From a checkpoint of a small mixture-of-experts model trained on Wikipedia.
Size: 14 layers, width 224.
Experts: 48 clamped SwiGLU neurons an expert, 8 picks a token, a shared expert of 64 neurons.
Training: a variant of Adam for the experts, 639M tokens.
Below are experts of layer 11 (counted from 0) of a mixture-of-experts language model. Rows are named router (the router's row for the expert), gate (a neuron's input weights, with its number), up (a neuron's input weights, with its number), down (a neuron's output weights, with its number) and show model dimensions 0-223. Each number is 128 + 32 x the weight over its row's rms, rounded and kept within 0 to 255. Numbers have three digits each.
After each expert's rows: "gets" lists some tokens that make up at least twice as much of what it gets as of all text; "comes after" lists some tokens at least twice as common just before its tokens as in all text. This comes from a sample of Wikipedia text that the model never trained on. Tokens count by the router's weight.

# expert 223
router:129109101137125184117121161091149177110065177101146138125159121099100154161097136139124082136130107191135127100076140173127090167184140129120127134093107188074153126151126137133187090105120095128145143124094132114149143157087142139129115145112116113115119116155130052201100197173134080144104185103153082159126145176123108168122170159108138149156130141123105116144085146093100163122156090175143111081126167108160128113138159093117136096144122074128136156068060191127098119218114184147152175123136133081105092070096151189184167043091165134115107084157158063153138099140102117089067106115106111141142169123096083115107134148108098188085174157124130176077152129112169146189105
gate0:170096066181109160125113074161100159114113158097103116119169103136096124166174121095118173098210096109138114193190091158047135127146071156164172140180142140115107171136089113089160097110156142089116127114106145172126126107127098141126098149069132053122207155138069096101161122204116124125101139169137138190145110108098150087114146100126162119117134122128071090153088124189151184102128136137095201097109116084128089101109155103144209135163132104137175091139101181092098168130194086169147137123155088159151123139111147161082133144133148167052146096164184092119142144104112063122086139110136095135142135129132110157143171093142127150094123092131079138086140145116109133115164
up0:122118123122136156113114132118100161173161131148078126162112105118152134109173119113155167052162101087101098132096086133101158126148072112113127116167130099080151173130093063065135150133177134067127145118115135182120093085117099117163102112095134110095107109214175105176163070151149175133120196150128093173140164115147159129101112129133100145100189129097142151139131166141135142086103121159114159062077103101102143109172166144088142131146074142186017129096112100108099111134170110161117139155146127095116123134128138148052095092121098123044140144189144113131161128150076142101105091153189082118119142103176154192067135086127130137091126135167115135122076081141172144055172
down0:097146136160131115145079143161141155136095165139181070154126116153103077103108152174101114121141098127150165120098140144141102125169106145147107112129188107156160135167148193155059079151122108148136075108156130150069224147134087137147075132088144134217120128137049109126195158121168120097179125181124103086128092122106092153170141114151121155147151166086079135105130080137165101132171134119084087168090141154082134139133165140150070098133162125113087145158112101149141139111072151207208127109147128120170142089154103161141099116093102090178096120138145126164164091145127186192208167118177115138121091108123098139103171134200112127136092114059116134143099148128106164100108
gets: " (", ".\n\n", " John", " Al", " William", "==\n"
comes after: " |", "-", "=", ":", " by", " footballer"

# expert 77
router:137146131073108110152124172151151124126167105143134176105162126139090108183137169141159134125128146169132137116110168139104116166126111127175154141131107155136209065179174141037099111146137136150097131205114147177154171084180174132116144174149160128133146074163157135114157163151093104166195095121124120200121158154123112149123083132099111093091065183152142158127099076142137124179135089093137132156126121150144205106143088127100142099109136113087182137083090111138164092097112156084121124161114138158126148144113132142168177149074155196158112155090117180208135102155091151112074093125108144183152212130195120089107148142142190143138101173112177125182134099130159126100089
gate0:139153175129068084086166172111113126107144058102130157154182141147139109129143149147153237134146150133123110111129168140107146138108113125172111118098155156111075099092108136056142118121070115182190134110102133069129140114118171122129106157109073097120154185119124224094144164168144184130107147183141139167098136107114113084117114125060105102116119166108159147073140128116141163154175129142141173132135169177169112126196097112087141138137148201138126179141154191092132099067138085135060119133130105088125097151139150222148164104130167135078140153183110145161115164154111087114171091129094190147152098173133165108091110115125122143150100136162111101104122137155123183155181
up0:179132154132133117120126158117136105038101051127122138154135149086105105121124176171153210111119134192107117084103160119132124086112117106154098162137171149168078121097136144137171130068121064133109180134120124067144129118168167090081102145128160130156113144126075151066129139124077134114097122144072111114126127153160145151145127063091131130134130086132120111086160126083160181183164212094142170140158107157093157144134086144053165135135108165123099144141174167120098079149171098155142095142102096072103145143147106152150117126131130145174134120144138150167054098144182128171124046120156098140233066105099125132134112073112071123169084162163104137163130167119150132162132
down0:156215083148101091080165173113154110107152188131143155124095060149143140102117191138111133079126187124118175084123107145118105131129184164173106083123150104124118140109103116137135136086103082108121135115099136132112151126131179129147053122156136135095171113134216127165105144163183130132105102088129146100183094076161208193124112164174132170120159196150089142105182139127146113095141167150169132111164147122146197120127096111173177146172117115088161145101166130148124134054086114149097145112173149157175133131187159070113074098097131109096176168102108159141134128152152105146095120089129126141177118078164129197149156160129114142111129159128098155122151060113059140091091
gets: "20", "1", "19", " ex", "2", "0"
comes after: " ", " (", " P", " E", "\\", "The"

# expert 20
router:068124118113140148141098128102107154160142126124130088162150175119076178163046140099156065073125117198116120153181121148124135149148185123132151102109153074101106124139107084160129082172141090104133167166142152067113132164106112156060122111187091075166102110151123093140101146166100110090124125127155093125103113178152162111138096135184127123151147176162052098119099098149100154133157091112087179191114197074167108106093167092121178085132141113118136121087068205110139180123132104169155171145170069151132092084112112162156156153138144131094119161105106094133092065141099108152075131136111057141127094140075138152118138160161080178104112101159116184104130121080124156152142
gate0:167199155088138082118098078125099049088086112143114093105098103147128168147116066159159163138140184137112128129103156191122120078052187158118134140107163141089162157111100141170216119149135091121157164195095090038158085118060150119157157143108139133156084160133094197113106148159170126174096158175131130129160123141213129148158145106152157155166113137139140103150152132109099178155107099179082117125126086143113153104132100120114101157108099188134111054144143082161138160128111068179096162125084128123122165113141112102131082098139118135071120090120097151181124116132163104102100114168105124120144104074137102057163126157183111179126113129113162125123156085128158115100123
up0:173142172112148110112056093141119080050074136099117100102140142168121184143098112129163113092112203173135177119135144171138112099069164127175117146097160104089124128121078095127171082101146048140118144182138159088131125135096169133127114138118102086173098163130043139097092143168115112187090178174132091110126142172171115099126163136138092111180121105173080088125182115114100185157118082113102094145161108126139138123113129071101146129151125147101128056102095109164141195125085101194149147128109095150174129078128134159151156100176149151119124127153133128131133059137113125128119147189130116122131143082090108095198116155131090226110129142121138210148102132104145103139159
down0:161121090095075098166079088149113141177147141118164118155101112219080107203152086117129116143106102168170076163061122088109096099141119050144135159105114120138152119115160135131168122170160145158096145134228119152082135181121140210115097136140068148183136103119129121121069106089136172163128130118117085167079142106149103132103118157107138161126164093133126159113131135120169132110181132127146134099141073136078184139113154097091048104151152076053100117107140137104124146128135101096092145128057101100134131144066176139137095181175091187106124109107112126093109038112134132133169101140086121142126155071138072168122125091156128101107084123123102142158115115124126120145077
gets: ".", "-", " of", ":", " John", " George"
comes after: " University", " |", " by", "\n", ":", " at"

# expert 27
router:074162145097189089070133126149185129060121123115113178110169127158148131084097106164089082088099141189163160142171142119191173101198139114144124100082149139061155077086087092171101174124153152103149124129186107157168159153072134196132140142142077092109107131094077132162134131115089111107145137111137108160111093070101119124146155104116156063091091119111105115115151133108154124153110086139041150100151135183067154075118078123086102148099138110106101156076134129061166092120057169116115122098140153109188094158131103104167088137150170150153109127130112143085115126124095116137138170148101135130076138151181105182162134112068190144102127134062162119155123148141130114138123
gate0:119094132189115093114088143134121154172077104146113117151137118142181155185098144145228159115182140103063085185084097113114151135151096175168179130126155105144200139132145184133146115089188173120220154116083180090122115116127114104179059091137129131122139120103131169120092094058072132157154079156122139146150143138110134142103091085176119097118154088172133129092155088159118148128035119099118118166087132099118097164116138156132163163165082182175089096126137141119158114098119059147169126089106138139120168083164137155103198086148093152178159155143120123150096186138126164094112117117169135123166155098125110107127146074117118132193148130134133077134149111146118093129097
up0:112121125172150114094101121145168220089079102154090107161163105107189165154081147129170155132135127085128069169079077104167113150141170147141168081075172113119145125114135127124137088129164134139199117112109098169137149161115076130151128115116096175092116153144127170145117089146084111124179074184187121116137151190057194148124135114170117088156150096162159110099182144143125173149036110109114108137138122113144127150160105156156153157163103162140100077073145163126127138139107132114167122115139158173158154078193172165182189145149160166140182177088167130119162127122159141200181135135174128107157134130111129139102189103121116095119163165149101081100136115126152120184168
down0:157098111180162169136190071123128167145113131112165156136179098144193136163199136102094161166116109142142098112106138139124144138138172061065121096129218165063114112140141172135128151130153166140161112108158130148133195148141144163111126141114096100141172104154130121157151071115068126090120152144174113134148171159080151081164138178055144174129129057132116137085116122152110195116109088118129144108107128154136163134162067136126165112102086131106174156179168106187133154091179097052102175142137145117143152139109130154142163200136150091161150089160133063175096152147151140152118123103165125098104118077154166173089113091192095107152092116178169170135087103103136135156142
gets: " ", "–", " (", " −", " +", "("
comes after: " |", ";", "|", "1", "2", "0"

# expert 153
router:071131128090137140094116173075199110147133109146107182118198116117147082091100171161090086144128117175153115066159118129192157147145123171106080114078085114147105112079128085161135178157123094109117145115151178112163068101079126169123176146150117082078070148068109111172133144135123106104081164084129095169128085117121139174085144102117156119163107048124094104121103196130173107136122108103130127122157128148064176102150146157090176131100135081069080098156159121094097142072102169112080115130105135084148106151079129071116112115151123152098120105177099139107119148142093159160106110193138110074145104155164163156092141120090087137059099171092157091148123165128094165098134
gate0:167126157158111098140134105128133148188095132109071137132149162091120126109131142108123110083087154088166097131163149189158132193107162140123133116124083074101130132105103148129138109128088128107087122186176059117126172092142172056103140116115135097102101155112160104123145111086127142052166143146101238126111159141117120125158164152085112150075128130125117185179163119162148119176159109099128079153111052169127161114143181133097186136104041129123084144146048078135107156169115173126131158099143130095121095062083125113170107130098130133087201173131126147190166173131154125135108067174142142107126144134158097142099115146144136094194178154126190122106139165135109119186136
up0:175227168160121146149092132142102125107124107105099156145147183108131145114157098126128152117089162116175137135149168151157153156120147129066136163157068057105144130111189158118169114086092107105092136183171093113094123127120167115155091112153174159172148110148148125124168141064123120149129123110067231083115140113185132126109091152179163134157157154141148149075145113150136127118144151170159108122077141118101154173142144128130136136171092083152130119061129098152144130104143106114153106145150122114104104080145115106182071151127115141117102034154120067187153108183180063102093127130113109138165109193120149128137066107113121188202152119089205154080127091153136145116172
down0:154124162113093093126069157149129208176099144158117138172145085107104128167152098106126109147115178116204153145098103080142153148101158116188129144126154106129127132119130080099107135069153098148080147169132146191163118140151168132155138089084177130138105104064108106096151121203108081133149116147106142125155161206030159139142199147097095144131115151133153185133121188131138126103158148124144117069083143121124171133116125128079120071090138100141124184121111128188107127143135145158096178142083102108088055062134177103125118184085158159162111152122147125133141180104156148084085142095120197129158195107123111183089119147174154115119177135164110123078167126119099144149165
gets: " ", ".", "–", " (", "°", "-"
comes after: " |", "1", "2", "3", "0", "4"

# expert 106
router:086179095124078075103128131092146047190159150124157125063165104145128137086110183197086120084120178162148112144172116063114147128146116092114155147109146131148158082058134128170141144146165110135125142123167149160139139181137124114124154128105123085150134148102100119164065106157094143168100176141095144206105080133142070126145119116100118081051106118091071152117116133112153043135185162061123199134162145155078086088107132134105101138124115117117124110129129099080096110135116167059107137134154079072142164145090093084109134104194167125106160089119138150131124139128111090116100130173134116114135136070143138117198079145144155106090114134096111089089132163181124199124105
gate0:131123151160067126074132120126141114147076136126107131153115136149082149165187123114148142110046106115056185131078188130088150110146161152153119079145136103152088146129168150105170165084112103130205150134091120133161136172118085104099099100137137113130154072156103095127115140109156163114142141114150071105113212154101135218146221178195108108162131094118151140118118176115087156026082132097203108157078182095156157173126161102118088108132092187134101102106160119113120103146119142167158119119148168111135096076109145187137103134161137124102131163137194139097102109135101183143153081115091158156127159132089107167169137126076087136127121126133140116149139137079103145165117
up0:146120120137154147119141109144073131082070132111102139151117146188162137169085163130184146131144120098167123197115126150139141168075134132049134156127208109189153142139118145103124112147119132148142184140107109089144142128151135117126081083186151123158186201105133138109103120150107158092132082157126178132191072065103151083132137111149136131154102112123130213159137074130137104139138169173142139125170089134209117153173144182161206134182101122210175138167124127128157120116148108119151119115155108110113084099163116141172107157085107132135064090149134085139105141097165128121143135109177098133157088142121165172144083119200092096108090108148147149138175175101161078198176
down0:160147138120152176138198098121108110107118181155128137142109079107093143194120127110148128179124140131119071079099135115148133172056125101105129096133187163119157110135150126042103126116114081159128118147082154134135112131150119130124135089152118062092204086125121168065166136161035102087111171154126133125113187116106146111160144158050107136208134153118197126114095141156074189129079159172206144134075166111139111105114050110143155088170113143146146168115133127165154177099188094136105121127127125107097174091099151106160085152113125150109169107154118152163148131110162147084117107086104137115126141110041153113157135172136152127131138107121121125121197106074161113182141
gets: " ", "–", "19", "_{", "14", "°"
comes after: " |", "|", ";", " /", "6", "°N"

# expert 99
router:127130045124095114127114115136067140163170138135203179122155121091109148159173128139126088076091162095081082096106129145126092146164157113169095121099170136135138104114155157130066116106078100103103102141104163125129188134155117133148127158111092060132122088118176125117166121155135133166152100103100130175092192158129158161155092130058162084147039102135102119131143132135062140166091122056157113147123170145108158191039150097098052075118142083068111106109128130144113066178145173096107124108171124086078157118105161077096109146112175123163181156168168111112150113110132190103119134158102143134071162147165163122129136098143156155151157165128142102158135130099159174140117
gate0:126087139165118131222104110096149167167070081167086133182063127128122102088153130080092107127130116119134146131153113176100146202139121113129076159088061109117087143160092131094166174088069150094145116193140083143155116132161179145197128064199082116155118148106102076175165194138157145101101191120123144105162113125118136144091140084111144140115113105088125160173098134076124087063142154141134133169110131138086152154154119125142134130182176166155128136099051110113182115149097106122188100101092076055175102154093095140120162095157137079119101068098128084154117114132145123138125116113196107143128152153092159132127125167112161134161134142120091141072141152122154142102140
up0:169083107174115126159123116144150161150084124125098132165124097113168170129171073128055153113093147142108158093166162151079114170143099138127089112096055155080042170096108167092151120145105148150179073139118137156095101094145117123152136087200071074137126087091106129174190114130160100180155195091111152140101149123162107153130147131105199083070139074074088131163138166095124028116118133163135131130104096188129142140141119109133110071125146127124080135086120145138175106138086111180186150117106073101161102111111133112065105113098133082098127107168105115129151087106152159123167093151141129151073131140113165150088159122120153134120136221138123153104098140152138118156074
down0:061134086096141152112154176148130097083103106158146061175131107126115048052112128128110165099157118209089107133102096144151138143126131121191188156134123159096129093164163128120142116122121163128166140146167156195140155161127177121116187096104169181083104173137060105176086143139092101115110170129109112148140141109121160121151148127125079153147194164119199102149147124094157155174151156111094036134116132119123122166100129108112134078118172065150149081139106107067133141192103120188099136150163107169115167118102147138134140090130072116185118069128139120094130122107139106106130126186144120077133127083145190184074089110156077191112138129152121141094089154118086140113120
gets: "1", "2", "3", "4", "0", "5"
comes after: " ", " (", " $", " +", " −", "_{"